config.toml
num_hidden_layers = 11
hidden_size = 512
n_experts = 32
experts_per_token = 4
d_expert = 128
d_shared_expert = 0
hidden_act = "swiglu"
moe_layers = [2, 3, 4, 5, 6, 7, 8, 9, 10]
router_score = "sigmoid"
normalize_top_k = true
routed_scale = 1.0
balance_loss = 0.0145
balance_bias = false
init_std_router = 0.0191
lr_router = 0.00168
num_attention_heads = 4
num_key_value_heads = 2
head_dim = 128
vocab_size = 15191
norm = "rmsnorm"
norm_place = "pre"
norm_eps = 1e-06
positions = "rope"
rope_theta = 10000.0
rope_fraction = 1.0
qk_norm = true
attn_scale = 0.0884
tie_word_embeddings = false
parallel_block = false
init = "uniform"
init_std_qkv = 0.0246
init_std_o = 0.0
init_std_up = 0.0246
init_std_down = 0.0
optimizer = "soap_variant"
learning_rate = 0.00333
beta1 = 0.95
beta2 = 0.99
weight_decay = 0.054
lr_head = 0.00323
warmup_steps = 90
schedule = "wsd"
decay_fraction = 0.668
decay_shape = "linear"
final_lr_fraction = 0.0
batch_tokens = [65536, 131072, 262144]
max_seq_len = 1024
doc_mask = true
train_tokens = 508800000
max_steps = 3551
dataset = "wikipedia_en"
Below are experts of layer 5 (counted from 0) of a mixture-of-experts language model. Rows are named router (the router's row for the expert), gate (a neuron's input weights, with its number), up (a neuron's input weights, with its number) and show model dimensions 0-63. Each number is 500 + 40 x the weight over its row's rms, rounded and kept within 0 to 999. Numbers have three digits each.
After each expert's rows: "mostly gets" lists some tokens that are sent to it at least half of the time. This comes from a sample of Wikipedia text that the model never trained on.

# expert 21
router:457509549461503528527444467441550469536551446473458585489511438446522517527516546554477565482517471460545457529535542534459449509505543464531467473552460471529519462430543531443442544537453513
gate0:497583410491518533567536465546529484517445455461507551582491537476505485496468420510476525487533519450532463458556447543484589473509425432498513555511502575430489553458507537537507519575549538
up0:497501390481493604546482514517539508561502468506453484551526586522467552422519489532540477532513493478512493506408452482514525482497532431545460500503497529495475555477476510511519525544520478
gate1:490461515501532618524545478442443468546466434487492516571542529531518477474496457420489511460503477597505547519531463478484557525483503507456472516477580507436491536495495493495449485494498480
up1:424459447486468559522537490473497493476454379441430515561561503538417532471534509524513487515528548524511468545554489519536405546544510510451506499425562521532553518547418415438516549558488446
mostly gets: "== ", "Goals ", "At ", "±% ", "==", "Length "

# expert 26
router:493534523501501556513455476428538467497527450489491570489517460450475508507520522561435555496503495488498424522543553530490469525484546478497456462496436449539504439430540537450429533497446495
gate0:521490468459518528491575511470523555530420511518491502507504487492456505536442502508604500495488440485527436502435542492528491540518459593489478487581502535479539479505454499529478539488495495
up0:459475471518461563543470451578563534507558481484527442583448472475511535497541528484424533507495517438542496463476507497557482452479538482573473469518555462491515484512599448467446530543469476
gate1:507472483502565521570516535450547482530458506547519606511452473507510455555539514564474529466546525547449489475482542494504529545500497480564522485483551497486544466497497512476540524513532458
up1:540467477477483488592489499561545430534509506544556485481450473496452501468540479466530472561608488547502458488554486518470546477501411511490518495538513492513509481507442521472535440523528501
mostly gets: "all ", "order ", "Many ", "other ", "brought ", "one "

# expert 30
router:511523531480487539527470470428551472523526438476481576471516437444509519502518520523456558488495481498509429545533570526472441536483520447512456462512451465534514459449538523461449542510453490
gate0:552454514487466529524531519418610542526467472542469514478513503537567498533450447471601458459493520532501502490458535507494439526518453585497456552546509420476566650532545485515576511427507497
up0:623535513441546485485473535511504553618515512461488550500537519515482475515497454499392420522512498449563482442485482542504546517545480521507408491477462481433497545532460512479475478497543445
gate1:425436519461508582500513510507454464583554489557478515541514451567476495510493485483555414550477454473497502495653581526478440469454529510467513495499483437513467512464482420515482525510484563
up1:500521501414433475541503513507473542477532508540473461443539499429526527530547541532532543492533520463477486498541523476529505567595499551508478446521466484481484599478517577466553501534499436
mostly gets: "his ", "early ", "southern ", "tive ", "lower ", "highest "

# expert 2
router:468590539451517554555462470448544449538531450457462538453518458444496482443467541548453546527496461491547463530545553538460470552473535454506457464505460444534512454475572540460459538529461485
gate0:420521409422518497588436555460531500548491622573470512555524493476534569485493421501492521537518533502516497454517467447567461496465425489509480594497469477514480462455502467540536517471495489
up0:480530486443474484504519486551542521441541546499494453531492488517473486575473455503462497522532511520502503513592544506567471465512541533479502483507501455524516460566481539511489568414582439
gate1:507536459508506485463509507493459534489464518460440508576517492539478483513550439454517515514471505545491462493518496560471459472501488502563531548454485413530513507588498489527496476475515524
up1:435444508574519508445542531502478469510464477579465512555582540529488538468450419524496470485461494556552450516581513528509528484470500473522516550490507511495556453556539506545498483509538583
mostly gets: "Smith", "Non", "France", "Mar", "P", "\n"

# expert 4
router:420480498487516528472448488446555469565542475477463526461539448436524502441526553521467525497474471518548453541544543559493447536475553451523462456583477482523509449466553520437441534535466500
gate0:558508495511431514496487518491562493424453455536549504517508503513518489501463547427521493508467552591545513487525518469438468488474478482535502580587476466527527492528536508593523428505513491
up0:481523475458497513530442492538528422469509524529517530518543561453506464607446500464472456569531509489416477504500539463547518542511490520498486543537535508483542522507534451472562499574492566
gate1:545531539464526466514588538554510493457521523455472494500492491488560476485508452529455554499501438492498507418492410522531402476509482506505554503448543526504516507460537456535444529399507568
up1:530534512437549486560530535548536394463546472581488499494470459459474394517403530494447532521530521503511517497493491441512508465546491583573499478583470522511501449452471511466429568480514525
mostly gets: "Br", "Gr", "Pal", "Vol", "Al", "Kar"

# expert 8
router:500500545494527544524437457467549468557531436465458548484526469441489498468526539534487524493502464503525456543536553520446457531435532467521459470514458459530504475459555550446445556574460490
gate0:507538438566519555528555500513478578508521425512494515513523487514502423555476496498545530507541499531508496487480427496519585555484481487560492439501514544474566479469461491457541523529504491
up0:452497499477477456542475516503507559473502516487477498536495469521551402529440498502415466500513466565486441532534504561478505559526459505438461490546577473494520514575556528565523414526503475
gate1:493509453517474464570474526494495534518480469546503451502406500506562537360436514608488470484533532485527495551543473449485490476528487509499534558527459521528504449490395520491549517501491543
up1:437464505482556480494541449455387462546534451474511547538587498485442455578513522480503452547556446547517439499482468485473471385495489522495522533560546508477546442556487490482477498479532495
mostly gets: "North", "Mc", "Ex", "Animalia", "con", "four"

# expert 6
router:454466512481508543502424456472547466534554485482465522490514473436505504456550529536452542487525475493565458549550527528476444541472535456529467464543474480545506482466499521456431525521448489
gate0:497496520534521538549506407547482476526492497502528524496509510470473524438496488472538605485536583489578531514468509493500561469488402513526447505503454446561520502491434502464511464503502513
up0:424415493499463492466547524489456520509520595464482542519499523513514452481489560535583444507532458563504521549487482480520510532535480511454519481523483547510563506531549534445542452413491515
gate1:504498532502452447497550475552522450536521542474476479501556578526458523481502472501449514519477504489492487527489521538545476530497512413517559516574438536500511552437520488489458574468506556
up1:542583441509504508483506433493424550475604584463463536456504543565519451542487505456407509495492507506486407400523533513548493538472507497453533466470467480483497477483475480461483500499516549
mostly gets: "Mel", "Tom ", "Han ", "Peter ", ".\"", "Mal"

# expert 22
router:480529549466531546520478471466543459512548461455475578496524448442508499506499527550457552477508477479530442528532566540482447517505536451505457457524458468548523461459529517442443562527462497
gate0:494494567509478522544497450461520473486448462442567429443472524497497443473520476522448459497516445530481492476469565490473424546525458499453519482513534549540427520580517527440452495448497482
up0:504546510474542499494576514482517489477586519507465480457463451536516491513588498563490531460513538497482573512483550512527442555475464519560512464507477544485503539567516525493532545513512484
gate1:395462518530504461544416532506493511506445501447448490541478491512445547563512494464513507499537450525507483504565526500534544459461447507496485506501534487561510491511534430461458576525480513
up1:601554501512504487501497474527475509569483469569525530471488496512550504531537606521458484456528473463474528442477512501446471531511564483445528513492534468494532475589550493488526485450533500
mostly gets: "named ", "name ", "|---|---|---|---|---|---|", "Binomial ", "also", "St "

# expert 24
router:497527553459503549530465481415548475531533479476471572486531437452510496513524540555454528483515485477532417525533558528457461533482537447481465492526467458534504454441510536448436528514436521
gate0:541449474436539482460583511496481460547459515498578441498511471483459413534419498542472476547417514510516504520440496498441523536492508566501527480484455475476493493489469475516560563487577574
up0:531542513500472491546425500476464538495534556538536454400562547596478455505540513478508530484488504461443483486487543485493466528530542501522463452505524514551507507546511441561411509500538452
gate1:577529578495492443565508490532434482410469421458492423494432520547453444528501499534578495529472444426482481472479496433525489469492468456504489477550493498547525507502528513519520417478456486
up1:436472458479464539508501424449553512507533580522465521485589510557528517527414446511480529494528520585509538558509510528529504509490430471447455512513448459472481479518495462495492480512526390
mostly gets: "fi", "sec", "also", "’", "dev", "fac"

# expert 17
router:458496546444520541506453463461529482551568433454447567443555453423505474450549535545469527479481478452529467551544531538446469554484542449506456474519482461520507470450608546454433524533471499
gate0:414465470539533497469454486619475466520478445523543472564464423431486567473475475521473475521513547553479546475481476438561602524497484534433490530434468491473465504518468558530510504478478445
up0:568556449487455504460449515572534501521419441497512492547511462496509494481494502487505516471508492527456526498524519527507577515508500495522521538447514509500477419487516556483514578529467483
gate1:564459518461511568522529527474480480527480500471503461451470507398570484481504437510532546446517468522514548470442541480553463511423512487596464439494484527445476580522466499584485486490540512
up1:556465506474553483484496488481512479494494506511458500461456434475571543535488405462500586514553441564508497504457531488502451480429485473519498439501520508506423515490443494550481551487543423
mostly gets: "Supreme ", "divis", "neg", "Traf", "Henry ", "rec"

# expert 16
router:473509554457519554507443466465543491556561421451450572465557461440500503475518539561454536463482471465532472524543547522428468538474566471518479453505471449522503468467591542464434532525462505
gate0:473529505490462523545514487522551533554505476515568469507455552532496409456498447525553463501568529509468498459455504473480468581508533391525517452509494524460486532524479469528444490512493429
up0:573539510437531452516482488517480486489565482468443532488523538491454468494508511540548546529552478546485468474535555524527448504533506525517502527510463454527545497485513483501489460535499492
gate1:551484502564487501554512481493525536451432518497543410494593537502509461537471483549481512495528529484453444501459450444521497545560529539475476479528468506524494500496492532522451492491466502
up1:486438531481429484570546470487483508524416518542494521548447527509492431518558507525519575439508498466514521447494484499457511540519491573476449487553518579483472612526489465547516505505553532
mostly gets: "Traf", "divis", "High ", "rec", "Fr", "pre"

# expert 7
router:441461537442522531485463468462535468554562473484448540444535461446512516449559539527497524477499468473567454546541550552447459541448547451537463471586479474539504471452563528464461533560461481
gate0:454574398530560482479473541426507499495478427498519507521484489570447557511540434508464461454431578564537475506549589422492548567522515465511479537558513477480562516473485435528524546526497456
up0:519494565565506481445509445460558494451512475508501515482478387568518525521472426481500476443533540596497505436457484472520558516540552472442562461452474504459545569494502449534499554537501478
gate1:508546430461463496525511527469503573552555540446536443552495456482463514509460493483573479517463467530496553513436458508464491494525557475515566509522487493552473461483542551511505492473493449
up1:503459488558510488460484480508539442511538463506486507542477513537518491457518498453431441497518509481516495509499497578557574452462535489502508495469456446522476537474505502435548479475475472
mostly gets: "Er", "Mel", "Mer", "Ver", "Red", "Ram"

# expert 14
router:471502543437520562483464474455548466552587430446411542463545456439505489467501532550469522479482469478532468533542545537434480558483561450512458474535457470509525462458587538454458530529444493
gate0:544442479499447534492522457470471541422498506560461438477524496445505470480557476601563478561548532479434566550494468450483513488478548498429529450401493494511489497472510496473543483480547516
up0:489508528508514502508519499489479514561560447522446497515503466532560464556571599517553497558572511445508496483444474501423532393448563546469481480530575510509566497482476547526505479516463475
gate1:559481466509537522549573462527528433437555512457505444501539517530505550524498470540462551599475498514484486489494506531537582392499480569479490455454511469421445537489583511460552496503572473
up1:543484561535507510533449547493495505498517484465535487505540465531511551473450436549507519510516488529513560494424518555517456475475492492502429438489535544485449577475529512548529493491528428
mostly gets: "after", "Spr", "App", "sign ", "Clade", "before "

# expert 3
router:509558565441519576488452441457538470536552449409446535482516462446500445471509544533477528481477461474549454540545544550502461555457531464477455448517462468543507447435588554470444548541446460
gate0:469485547528442489518441469453502547547510513430511480440478480503528494448521483531435519477498521492508501413487514529504515469482517577502541492532509465539489582544450524521514491511462527
up0:482503529500565502479528532483462519523415509516447468501531470519510501507453507481462554402453469394547501501535496547498456560494465502544473497438504479491433536436462544494539539521493439
gate1:503544477487515477441506467517501457508472455562475518508474431497448442435465471496524557496515474501519596518509486519528550497504469456467525371470480471561473505438418525549542490487501483
up1:464420426541528498444472459527525527501465442458482530598516452453519557527512490485592522567542541477519479501475491464456542513521527527424452507453433530505479481402507495520487466564502509
mostly gets: "Mon", "USA", "Non", "Sam", "Smith", "Star"

# expert 23
router:507491520506485541552468464449544482514557507444485564483532470408475519515507553549474560511479478459538452553549556533485489522493530443518441489553439458553489481438534546454483537473431488
gate0:429512498474512498528558549454489474508517486514448521557551564449553520472432521497484561503445477556519522503570443545508524499480458474538548512486544531484544481557423497509470538532464521
up0:488514481505509516544520482423516512539525542527469490562553588489476482435484493459502527578411493541542563543562459513521507492554417499514503542540489526468523517540521513509468553525482497
gate1:460468443515483500476580435486455439495498549567438502476443516556534513494569488558515503521467406465474535555519544409525445490490487448502546554430534501440517492509524491534554485479532474
up1:516518462549464506515527418622504507467483480466526472598494523543490553480503491572544493589514450490497594475420483487516456501470514520416515565478510521430579454452499535496561532480488506
mostly gets: "gave ", "took ", "Binomial ", "referred ", "|---|---|---|---|---|---|", "Swing "

# expert 15
router:487496561421494570500458469462545479586569432445421553451547460423506489434527536540459526467493480484538473538539547550466479537478561461537467479513475462517514465459590545456469527539437472
gate0:556500578415512522451487562480506590520538542523479514528543493500481524499391491560495488503481459526557538490482464481493548533484479490533564497449509529573539546544476494526539468579484489
up0:475603475539468464575504480494495526538535518442518476453482464567490500569489550516477494444447437447480568505557527517512537476508503490413454438521462484495563459449520516484475506481530449
gate1:510398528522532468518482468480511527511495546487500468526499490501464445425522503435549519544525531463481465543494530500435540472493539445447534486448556534438479518488532505459539426489524429
up1:488485573456542432540476475500452468564531481524485423513550512467496502472539461517577516451539474523565544519494497497497539496485546545462507503486552480479486480515490455519512567564559562
mostly gets: "tri", "Spr", "political ", "Traf", "compar", "sup"

# expert 11
router:420537563460528554488460455472536472521553457455400530420499463445496511472527529542472517515502465474581455541548541544451436541517538445516450445521483443528496454410576534460449555530444459
gate0:450530455428562513478535416548473472519496533595517484565530467480546595519532458491420475505525445450574548482441493502526583523451584408576473464557547485511501472527481531592528500506478502
up0:480498498522498396460575488504572541464448483475563498435501497467507537393482482522500518545467496481503486500471407520500463448520562521583457552535541449457531459491462488536461505518538440
gate1:519551477464481505531480552420466480450498445542530498463575544519586531440553491513473479512518503413473507531529512444477576468471463449495425433512506570531484504489494457564490485483480523
up1:543498555580484519533546514542498540482512527480529488583514483462511506432498534491479472473462526510499474491460453502494474537506514487522505517520550491516465517437471495528452572544467501
mostly gets: "|---|---|---|---|---|", "|---|---|---|---|", "|---|---|---|", "|---|---|", "Clade", "votes "

# expert 29
router:504533553493505548528443465414555455538531454490491583475520472451503526488482526558441542484505492478480435543542563568477440524504526443502463471512439450532492453464559521467436541492437518
gate0:511524475514543515465519574502556513531475524500492493428480501472561564485538502618520479562494518522497416474482404499484503448569528474476534541474455443506555460476543560483486530469477457
up0:511559480536524521443570492516468544488517535495475545544517424490504463501428558493529553519530514460476479502501480528452469417544491477453481552470503401551467500498521458462563466493511487
gate1:481482512525455461472474489409486546546469471473492529453470569519495492522527566484516544452547476476508493524488502580456566496514480513445535482565449528488513501411416545487488563468486521
up1:479478448520464465439479555518509503469459468517461496483539462486538486470432516472479421471458489482500479440536521516441516468488441551539443508516500568450470493454472428505560539557501460
mostly gets: "his ", "previous ", "early ", "main ", "its ", "different "

# expert 27
router:468521528494488532521476475420553471521513466479518604487514467440534504500527546536450565508518470478506441563549565567463466532491524461502442451505444453513502456479565526430448536520441512
gate0:562515475414513540456434559543503455511484536493502517549489523464481493490552489472509434551503432438504429536471503527449473444489512504522488452564546483445477504540471466495507570538528449
up0:509468517544407458592507496538507548478515512552446493455487439450540515539469430517535483484461559555450503557509455496490531527512515484486527557499491535592525415443515494469478522469507486
gate1:484474546527455458537477493516463487526499539497448481532501493506546497431495536470538501498472480556508480511443489549479500505460509497485486447498412506504486538480606465455461483503554530
up1:515487560494385420541481481491479512506458456527415489507505517477487516514551556598465547481476564489500503462540516483525478457577476494493507435548473523443449557548544515488558542463468519
mostly gets: "called ", "than ", "between ", "take ", "make ", "through "

# expert 18
router:465507518451517499514464455461539493544567427473433577470546446402533483499517540551467534464490476467565458538546530563437481525505546467516464481515477448531516467461560538474426512549467509
gate0:446466467503551463508516542463473457516423473441473484455486513478526529514454539481519486529504493568484449549533443408558476555508498524543420557495528510467541478536468444502546536507517500
up0:470534548511477457448431468485574499468480544488496433561563464485495506487569435500487453506548522383589559487436501513453449504388523475571512494482472503485451512444539519510516480470429563
gate1:620483476488638435521563488473479465508592539472501574477468459516523507545470529485481480502521542477538463526418486483488556511518468557466458575559513506457524510514475481508448554484497554
up1:387482469510506489419523445445565551526501470511496462524429536491460438540517526513522482505447540516455479492492499566553479437502546457499471521445520540496517547496458477437471503552516452
mostly gets: "Cent", "divis", "Inc", "pre", "Is", "id"

# expert 0
router:499562554455526549529442480455546466519564458403439527479520468450502484475527558537474528519507457481532445549540544531496486558463527459502454467502453448552513454450573549464448548550460457
gate0:492470521545512536494546522504489585468449443459546517494539412515430567579475496459498443504465529461512520538489443469520459430475549457505551514485496530517476446491583564475472457495462587
up0:480547496574480421441493580543518532487462462512588540473435543629494492504517420582419516483532427471405527503520543543453462498397533520494527491497529526453541547489557446500511515530531529
gate1:450554549468430562520450523535513530490507486484501494550420507560457483506452485439528527474399531467524515463481538476491527497497473531528553467515514520544482495449453553573516548550449554
up1:548524482453480565403437495518531489490458479511563497543447507519531458441481549486521493435438526512478493466505641461570498499498540490530582464523504511567539502523408495527508482491433503
mostly gets: "USA", "Mon", "China", "\n", "Mar", "Smith"

# expert 25
router:495526544460497553530441459429537468525528460501469579483533437455506511509516532575452542481518484509537444535538546532497454512493521446530462469529441449525503456433547541441437544494428530
gate0:509569395460520526538530503439590497485492552512518456521517560557513535579518506533538496530500514610462495485506499479465499493599492515483466546573513438503491475529476446493469581412521513
up0:462488417457534532540470474472482497541547426548488429484502534535550491541519478520594522592495503505517498514476524512472480466548498489510557550496507492489502454515477438483566557439503538
gate1:457490504510476548471510511493479521389431493461599531540459508554476543533483503473540445448497537492500442522533448484498448483535531467408507491481491602440492537516501521470492465557422581
up1:521552468522571487505516517478464544376420560510555493517484447538428541495468433526516498448518502548532526445539428512537430446454526510464498527532518547459481555540525437429534493526519592
mostly gets: "prec", "dev", "л", "sq ", "this ", "kn"

# expert 12
router:434511545433525574476457467464533480530558433466402547422529472441508492472518544540455518509493455485553469539537540542494475546503553457519457466570475461533515450458585545454476527502445488
gate0:483413475421481528451519524561447510525534502508492524583466509558541562510466470469527509476457482527505540487484542485489521502572590550524528452465513529531450401505503514404495504554503474
up0:544479511560480495482514549462559428544449491519456455477490470545492447497480471567461487511495407507497518510444511522457542547499582580523523525512517557469495515500431507510458480488426554
gate1:499526546512562526482494569443480519460535470521508482555550466638489478475587556486509386479477518436519542474561470470482462519479495532506464481503453556473568438494428514469460566459515524
up1:498456488485457460425527478473523492568427461426471542562539563513489504462453492522511492406503580491485482516516539514423504517542575519503475501456499420521484476556526522544499423506458501
mostly gets: "|---|---|---|---|", "|---|---|", "|---|---|---|", "Bi", "Loss ", "Education"

# expert 1
router:491578543456505531510460460460547455527552464414476558408519466431510459454452552524467523510495465481533458544535534558483467551464523462534456454510487453546493456472558524454465528513465448
gate0:492513487515520566519468514467573476489452493480466503512498456501473501510607441523523453389571511499544519535573476468557513410443435457503483535511564461475467460511550524550496441517524569
up0:441530494500450440478498547569512542483544498581500462481483581460493464471515574523462524534529508497471450502517497495477508506538549409530555479448474516492503468513514437456434500519534526
gate1:482449490534510511456531470493575565490458492541497587490484546591485442491486472415524466504512528538462600412560464537566495561487479537464445512516441426453463487500435460500515528456442469
up1:478533519530459511551522539473477441468555547541452465461496472489465508497572504469501553455545473484514485486526496465461524486434554540511513516498531517497448463520487549493479458507482462
mostly gets: "Mon", "Germany", "USA", "Iv", "Nov", "China"

# expert 20
router:471511561464510540511462469443520451522522436487451564467547459437524516507528536547460556499493477443562413541535544542461461526498543450502465484518449470536496461448554536466437534515450501
gate0:568514412471542503527494471538505530557439486595472483425547489548500468474476505509505525544501481445489536507508517511486547663505490510513520488491578520513516514481454504498504496454547488
up0:508525529531494488528500486456490518449453513568461521528500547465502502572485394552467459562457507526508497417481483480517527553544484477585493497499474496555575542427442509498519502503455485
gate1:558489470482495513475462515458513491531527548585478460473514501501515528502535469490515476489550441468577459608466486439533481435441530460485481508498500551513441515487560520569487464532478520
up1:493450482522507477490444465613488486539506517547468502450486464603499445468517535470452531534490514493427551563512457507539524483474502554539427438564404507443514503500509597431435509471486555
mostly gets: "== ", "±% ", "Goals ", "Title ", "Candidate ", "This "

# expert 5
router:471491512494514526496455466451556460541564475488484544438524457454479511457531533532448560493490488501544453576543552524455434550435564480512461451576465475526489458471520542451451542523441496
gate0:493565427518508476547530525466460545478476517529526508469637513566509478459464495470522411514470507518486476551488462424484508457452574510430459474503464491480438533493474499581542408470463497
up0:469442528506504530511457421428508469479452526467501481592487580449370536500512527521494528508546510537539512509496539515489413508476535475534500486483555475492493466494454534472472531481493549
gate1:486476486491531437557437483493509513475554452507521496488532557483497543441535465519561561465394539476522476535534454516507505496509484485461490520479524484473459526517506498547499498544518495
up1:455495511502511478470434573508553526491528516524464482532560505519548486465536505526523520438490486475531513505514541476467507472548478477447456485451447440532429520534511494512551571537534546
mostly gets: "Be", "De", "Er", "MF ", "Sa", "Cas"

# expert 9
router:413521536486531574519446449473541463536525457441430556453529455454497519451540546550482535492473460481558469535538544558468464550474543475514461455554471438540499465460547536457444543527453496
gate0:551536497553479526518471520486519545447556511567582416466437518466452524530463550509483463540525472463526544533468514431519541460466496466542527465510505555501511453517523515488514566457436562
up0:538470456568557489490548537494491597515531492490517439451503485519479539419494482580470556503528506492470643552469465454504479552444463548556562543540491505551515515462513523501540500448460491
gate1:492534465468508500498479455515420579556484467525566508520448515597485465454422555497514499478489471482480515523409501514533511467460512530496592523559525470513486576478441529501471525540491494
up1:536468518520468505494480509505500572486492547532594486435492461479417462509474452580505474513507514477471507458496494525505507520480504551565574519582412426523455543586523465500386455545513467
mostly gets: "However", "Tre", "death", "Texas", "mis", "Sch"

# expert 31
router:492544542495519496502428480441576461530529470471501547498530476445489489485506550528456555483505471484494464559568577527477405553479510468489446461494457456531486465443549516456423543515444533
gate0:531532490513410487517463526535503571514471542540528506526453519518461553431497457443464470564520447514537444496544567529513432498553517442454538530509493457495477407376466537532427525568486581
up0:486562464519514427479504506567497466501477487440551583512408464493553533436426491433384504464495514479513425510599514490543559502551491525450497530459499584499522437432481519504499556492542615
gate1:523468468533529475516505490493513482526494516459486494441539574507476522489462527499526490510525449506458571511497457524461557554468469546508516511517488471518499510385515519512480435448471427
up1:496566518546495464520589501463484461512463523466498508513466494495454497558549493547549461546512528537537512473540384478476501478517460510514424490480493503502569539474472522466484470489538425
mostly gets: "gave ", "make ", "take ", "called ", "even ", "ited "

# expert 19
router:463522555466531537510470479446544473548541436468462551470526443429499501482532550544465547480523474446542456544535541551462461533480533472503475482543466445541520464441552532462456522503448497
gate0:485444507584571477425506494448531487486503543465484518544521545465464503510459632589504536470494514470555491479455527480468448442456453470492426479488492490554513500546495504516490512544553535
up0:463472518501475448499467497518487459504507514506533476463515483492461547549533463546456453527551468476521462508428470512499524476514510548383586519490516482509556458556546501479458511433600494
gate1:535465499519566581525475514460458488488493461478477504505536478536471522538512528504523512491486492449572542505506524440432489492616485531509463480523510497487531433476524524558502495511523553
up1:500508544535495551523476494502538558523523475477516465473493513457501521503484493455522499534472539526531487474470402485555481452503549520415594527513539535576571469523424563550523524497485526
mostly gets: "== ", "″", "Title ", "Goals ", "Civil ", "fil"

# expert 13
router:437491549459496563470468485451540473536577433439406544441523458426491488469500543541456518483510469463541470548543553526457462557470539465527473460525475468531504461450559523465450506530460487
gate0:431451531508497562523521485484462542503518572505441473468472553568502536563536520528454458569495497513496526491543554527467603482494446516519545508535506434511549560427470404515539469536485524
up0:494537514544494599503469500493482487505492608481492484511528520569518521466561583495458561481545520473510516458474413530459496554467535446529518459549524472473582553509501464455497449534485530
gate1:561472503571501493524442452482484490559485519488508517572552473532415477568456412463503535539520485476535465478547481448472484518484524620562500479566519520479412533547454528460451508512566516
up1:468546549492531512465517509523485608507467506459537477462514498551547515574498497515460574520527467628523516535475537476506488559485504418419527474532511470527504537489498535525503526514533538
mostly gets: "|---|---|---|---|", "|---|---|", "social ", "net", "Jr", "Clade"

# expert 10
router:462544529481503546526476454449535446524541467464456540457530444453523497469527547535459528494511449490547466539531547537469470557505554461522453460555453460519520463470565541474451526525457486
gate0:533445518503537505574422471451436451511463461504466460464487475488551485436488492500531516533486534520490495434461487494427503436481520530517508510462491585398469481489500440588476470482535531
up0:445458547443478540467466539516439485485469547448539439509514536427410503440514450425482485484527470553462499498496515504531410489567500471492489462472405492521575520460486456447463487517517444
gate1:510541486498501509538467570488465476531451510539542522539437414509472515528526527527442499519513514493542507517475444511459490538558480504471483450544498479497431518531507526486480503482448516
up1:438550476511522485529454430490470514544516522516514526403534518544470527532544450544518496524548551482526468575524497457528444515480486517456507468456520577490492463444503522485530502518511463
mostly gets: "Sch", "self", "long", "Road", "Male ", "Good"

# expert 28
router:517513520469518548511424480418557473528535472482480592501537451449491510502538538537433551466497500449477423535540554542487458522480524453517447463502446461537514459441516515475461541479431487
gate0:520452422447469476511474511498569477632447473562490478521528534484495450502428521484502539496488461470565493469474478494502504525401472501497505506536480529402495486515552512537498511532528567
up0:522492476472499455503544478478552548505486507586444498507532492452502496478471511461518508523448466511561505572481476526504513547511520487400526535465517548450558569489542458532493500521530519
gate1:418485493497520568540511481586472501488535499534522525528530519449414474491538427527492561518472468488491502494495555460472489477413482535466511524514486488508431434480456442483492515493518481
up1:492449485521475464461585520542426513459523503412509513498561513535490521526524491564446496468484555495462502497438497450488499489500505506481539556483522487536498449400532527494467503437475516
mostly gets: "most ", "only ", "some ", "so ", "more ", "once "